Below are experts of layer 3 (counted from 0) of a mixture-of-experts language model. Rows are named router (the router's row for the expert) and show model dimensions 112-167. Each number is 200 + 40 x the weight over its row's rms, rounded and kept within 0 to 999.
After each expert's rows: a language model's description of what the expert responds to. This comes from a sample of Wikipedia text that the model never trained on.

# expert 45
router,168,187,221,283,137,185,152,207,231,159,177,201,277,195,261,190,176,98,113,235,233,261,176,199,213,198,226,264,207,208,263,179,201,157,202,191,233,141,218,169,174,210,234,198,150,178,230,225,191,243,243,238,207,254,239,200
What it handles: Word endings and commas

# expert 3
router,146,205,223,200,187,222,227,235,200,187,265,195,170,160,239,186,183,195,169,212,216,237,254,264,178,214,150,208,181,224,250,170,162,173,228,224,191,175,186,185,166,220,289,185,132,169,145,181,176,255,244,206,168,220,253,230
What it handles: Place names and numbers

# expert 17
router,223,186,196,214,158,210,155,173,206,207,198,266,235,216,236,166,208,206,162,205,206,256,193,260,236,210,217,227,245,253,230,166,236,116,145,206,216,163,232,220,220,217,127,182,153,197,221,204,201,248,149,206,237,243,256,252
What it handles: Adjectives and suffixes

# expert 19
router,177,186,166,153,249,152,166,171,174,181,149,234,219,178,234,181,214,276,207,251,227,243,302,246,170,191,225,204,296,182,236,188,227,201,226,173,206,170,193,240,234,231,187,189,170,168,194,214,138,257,139,145,212,217,244,204
What it handles: Predicate after auxiliaries

# expert 18
router,243,213,189,256,216,202,138,238,258,226,204,190,184,178,201,182,194,132,166,273,204,237,139,262,230,251,229,244,239,226,178,172,201,191,180,237,224,138,136,224,193,252,306,212,133,173,171,328,239,194,201,175,194,278,263,238
What it handles: Sentence boundaries

# expert 23
router,149,153,175,251,136,162,166,270,204,185,222,195,182,168,223,245,155,116,157,276,154,232,191,233,198,219,152,233,229,296,196,165,157,172,183,189,170,263,219,206,199,204,189,184,153,210,189,200,214,225,233,221,249,188,239,255
What it handles: Prepositions and colons

# expert 10
router,189,175,190,256,165,201,87,219,263,205,175,229,245,205,240,229,166,149,161,220,184,208,216,280,196,268,202,221,220,236,188,222,190,163,189,258,171,213,160,269,244,203,207,257,152,188,198,204,252,275,193,247,173,259,208,194
What it handles: Surname-final pieces

# expert 22
router,163,174,175,199,157,144,172,247,206,139,216,189,272,187,191,193,114,224,198,220,203,240,148,200,261,209,285,260,246,286,275,183,193,135,224,190,142,210,158,194,185,248,254,203,139,156,205,204,180,264,166,187,178,276,194,203
What it handles: Capitals and acronyms

# expert 14
router,123,163,142,187,230,150,203,204,225,190,186,250,240,222,214,163,78,174,142,163,150,219,266,260,212,231,157,185,214,203,255,207,225,171,233,173,243,169,143,222,199,228,186,166,161,178,214,194,128,259,253,195,223,222,216,192
What it handles: Hyphens and openers

# expert 21
router,262,223,195,235,217,176,174,181,187,150,199,206,221,201,194,248,151,170,179,198,193,189,257,283,220,301,137,205,236,266,229,177,182,161,215,232,200,210,133,248,220,198,247,200,106,176,268,232,214,273,156,171,209,238,194,208
What it handles: Place and taxon endings

# expert 57
router,149,174,215,180,163,224,129,238,177,286,212,176,227,227,249,230,151,129,213,253,172,163,235,311,218,245,162,199,210,243,245,229,184,139,286,205,165,150,157,211,238,175,178,180,100,197,158,184,139,262,192,214,235,150,215,153
What it handles: Subtitle colons and parentheses

# expert 13
router,86,188,191,274,224,139,144,272,187,249,213,176,192,155,224,195,109,185,223,186,178,230,250,201,121,179,238,192,206,283,204,263,229,158,194,206,173,254,151,260,242,220,200,228,166,188,157,198,179,201,162,146,188,136,190,237
What it handles: Mid-name word pieces

# expert 51
router,148,235,204,207,230,147,147,173,185,184,171,128,223,149,261,222,222,158,87,211,183,279,192,206,234,277,161,193,243,248,230,177,124,186,240,210,172,190,173,267,149,215,223,228,154,213,283,266,205,174,183,216,215,230,205,235
What it handles: Taxonomic name pieces

# expert 62
router,203,209,228,241,241,175,135,154,251,129,200,176,244,195,229,135,147,181,177,234,181,229,276,196,150,241,205,261,234,160,218,237,199,137,154,198,192,220,232,223,212,260,125,205,83,140,154,252,214,252,183,192,295,238,214,244
What it handles: Mid-row table pipes

# expert 49
router,153,155,172,236,222,210,123,218,211,153,204,205,246,211,234,213,145,218,169,279,168,234,197,255,214,236,239,258,263,288,229,162,214,205,288,118,180,154,196,274,232,207,198,244,116,174,208,285,138,212,178,206,276,224,226,203
What it handles: Content nouns and verbs

# expert 6
router,159,249,192,258,181,172,154,283,276,220,173,118,286,174,241,217,149,161,100,202,190,280,224,183,164,190,176,302,316,249,246,175,179,218,193,183,143,153,204,193,170,220,162,198,141,122,220,197,161,275,185,232,233,181,246,222
What it handles: Prepositions after nouns

# expert 47
router,179,153,209,237,183,175,177,158,215,160,157,256,181,171,254,265,133,147,173,236,220,190,243,218,164,198,252,268,190,271,191,204,217,120,195,218,176,173,240,256,205,238,212,183,201,188,238,303,144,255,190,219,236,231,262,230
What it handles: Connecting prepositions

# expert 61
router,176,158,294,205,190,154,167,155,187,110,218,191,156,154,232,202,174,219,214,284,191,245,226,227,196,216,199,208,271,215,229,189,197,213,248,160,195,166,156,193,201,326,204,185,141,200,228,255,186,181,201,212,256,233,216,277
What it handles: Determiners opening phrases

# expert 56
router,136,267,213,246,169,114,170,189,178,171,165,265,202,212,233,161,178,167,159,179,240,207,205,257,223,232,245,233,230,197,184,168,164,162,216,195,256,237,232,250,200,200,246,193,114,160,170,281,243,233,178,195,281,216,218,185
What it handles: Infobox and header labels

# expert 53
router,150,254,182,159,157,136,167,171,249,175,192,171,203,177,239,244,134,189,189,173,171,270,234,213,256,257,184,209,312,223,270,178,164,160,231,157,163,135,189,239,213,268,114,264,196,191,171,233,178,278,176,272,233,267,181,238
What it handles: In and prefixes

# expert 37
router,176,215,246,203,179,149,141,231,272,164,217,200,251,181,184,183,142,144,181,248,178,222,216,233,154,217,233,218,211,247,225,220,143,153,271,194,207,180,130,180,167,212,160,232,131,130,231,231,224,214,217,165,274,257,251,240
What it handles: Clause-opening pronouns

# expert 4
router,179,202,205,273,221,188,137,272,188,238,168,194,204,160,252,235,165,237,132,209,176,244,229,205,173,195,226,173,242,288,240,166,220,162,164,217,157,188,168,181,185,185,159,226,118,162,153,181,167,250,141,211,173,211,228,260
What it handles: Mid-word name pieces

# expert 31
router,164,156,202,213,216,171,132,181,208,198,183,189,221,156,259,144,157,179,169,164,179,218,247,216,178,241,187,211,218,230,248,197,201,222,189,172,197,200,157,243,221,191,279,155,161,201,166,168,159,223,204,242,152,217,217,225
What it handles: Digits and name endings

# expert 48
router,213,255,224,171,209,124,136,182,178,243,126,214,174,227,235,221,240,153,185,220,167,226,235,227,197,245,196,266,202,205,235,200,126,201,209,219,251,183,235,241,165,264,203,238,114,92,189,312,149,247,133,196,229,273,265,155
What it handles: Biography list punctuation

# expert 2
router,128,199,305,166,179,147,209,223,166,122,227,180,193,144,225,164,175,180,175,264,174,218,157,220,253,225,223,273,242,231,212,154,221,173,306,140,187,149,202,203,198,240,216,172,103,158,196,218,176,170,153,204,258,230,224,209
What it handles: Units and place nouns

# expert 32
router,160,173,288,224,179,165,117,199,217,203,201,143,246,164,212,195,183,178,208,235,173,180,223,182,201,243,215,183,232,250,248,188,203,168,201,244,168,146,145,155,186,305,150,264,125,202,210,234,208,214,190,157,255,257,213,219
What it handles: Conjunctions and table pipes

# expert 5
router,216,206,188,213,180,148,180,193,242,115,223,172,182,208,226,204,149,179,198,236,126,218,205,193,173,233,231,224,202,240,202,190,201,196,285,219,201,168,200,285,157,290,196,197,224,183,233,295,123,248,236,193,236,230,201,186
What it handles: Articles and name starts

# expert 16
router,92,159,222,221,226,187,180,222,182,211,186,261,216,177,247,163,160,223,157,186,190,221,213,216,247,186,191,205,271,225,189,104,207,232,236,141,183,201,192,225,202,237,179,142,152,183,136,223,164,272,143,200,245,246,255,240
What it handles: Common content words

# expert 7
router,182,191,239,255,164,133,135,240,261,187,237,203,216,194,235,240,145,122,204,257,155,172,280,284,206,263,227,169,176,211,189,190,136,172,250,199,171,176,139,223,176,211,183,248,141,213,201,289,86,203,161,201,224,277,226,219
What it handles: Finite verbs after subjects

# expert 46
router,166,205,240,181,181,170,137,258,201,171,215,230,228,168,243,199,201,107,72,222,160,224,217,287,178,196,204,229,232,290,251,208,173,111,259,237,246,215,141,243,270,236,194,129,173,155,133,232,199,232,178,193,243,161,214,167
What it handles: Date ranges, punctuation

# expert 42
router,186,150,202,234,184,176,165,265,225,239,183,211,179,181,285,217,134,131,198,231,142,207,226,241,153,258,227,201,260,211,182,253,238,168,152,190,191,247,196,209,237,222,185,258,138,166,170,164,233,290,233,211,209,199,219,208
What it handles: Foreign name syllables

# expert 40
router,227,194,166,185,215,192,132,219,289,245,213,253,221,172,196,206,155,258,166,231,175,274,204,275,232,181,223,265,272,198,249,91,111,218,185,238,224,163,212,177,227,276,218,147,179,232,171,224,140,262,111,275,183,226,231,248
What it handles: Suffixes and table cells

# expert 58
router,172,149,206,207,207,122,125,199,190,183,247,160,193,219,228,154,118,276,211,175,153,229,243,191,229,271,161,197,252,273,284,159,255,171,301,187,195,159,158,208,221,289,210,209,178,165,161,193,176,240,194,219,168,263,215,245
What it handles: Month names

# expert 55
router,114,150,254,192,134,186,179,209,166,169,226,191,183,230,206,212,176,141,197,259,226,235,219,218,195,263,247,231,217,185,202,189,182,126,239,192,193,202,178,214,187,191,235,150,161,142,218,264,212,185,228,227,229,257,214,237
What it handles: Infobox field labels

# expert 36
router,184,197,157,206,184,216,165,237,241,180,174,240,278,233,232,207,155,149,168,242,178,184,169,248,211,238,198,262,234,247,203,182,220,165,288,197,181,182,169,206,242,208,217,217,129,150,208,227,170,220,164,227,233,198,222,176
What it handles: Institution and proper nouns

# expert 59
router,88,175,211,215,162,114,127,235,161,173,238,198,192,207,190,214,164,150,125,258,188,234,183,222,212,291,258,219,220,229,196,137,138,153,204,191,210,190,220,251,161,223,202,230,167,175,177,197,211,245,208,218,205,189,189,207
What it handles: Hyphens and infobox fields

# expert 50
router,155,260,225,173,221,228,143,250,247,182,200,228,242,162,180,208,144,196,185,203,198,202,276,293,177,295,290,182,272,265,224,229,197,122,221,164,174,154,165,173,275,291,166,148,118,152,171,272,194,274,252,222,225,213,237,239
What it handles: Line breaks and separators

# expert 28
router,115,197,191,191,219,183,187,187,165,139,174,153,188,240,209,216,163,210,207,244,201,250,130,179,258,228,218,223,219,297,277,144,188,193,270,181,190,184,203,218,177,191,267,231,142,192,233,173,141,239,166,207,270,241,241,197
What it handles: Short word stems

# expert 27
router,157,207,204,184,153,214,202,190,179,173,201,163,212,206,283,188,165,269,149,242,247,284,227,244,212,253,183,166,250,268,251,156,169,256,214,190,193,136,145,208,190,237,270,275,185,184,139,204,229,221,180,212,183,195,203,207
What it handles: Numbers and time words

# expert 43
router,183,161,268,193,227,153,134,245,160,223,172,146,182,221,260,195,146,168,181,215,128,248,217,229,183,236,212,155,258,196,228,207,190,176,279,184,197,149,171,217,170,227,198,175,143,148,164,233,142,232,225,210,199,205,139,253
What it handles: Articles, list dashes

# expert 26
router,202,223,240,273,233,198,197,219,186,186,230,260,161,224,263,171,151,223,168,253,253,219,242,194,152,183,202,279,224,197,218,164,145,229,223,170,236,173,191,167,157,231,215,184,108,156,165,226,165,184,209,149,203,205,215,239
What it handles: Small numbers, possessives

# expert 41
router,218,209,200,249,189,252,146,196,265,174,214,221,201,261,247,152,152,140,156,242,264,231,232,269,203,192,239,200,226,248,218,248,230,138,165,276,211,141,209,208,175,225,182,225,149,183,161,218,166,219,188,218,282,225,266,251
What it handles: Articles and ordinals

# expert 30
router,178,151,254,174,190,175,152,176,197,160,177,243,254,176,249,228,203,259,153,216,198,259,186,263,223,198,216,281,229,252,222,132,157,211,231,190,182,177,183,242,194,268,277,148,118,141,189,228,162,191,211,222,167,277,198,224
What it handles: Function words mid-clause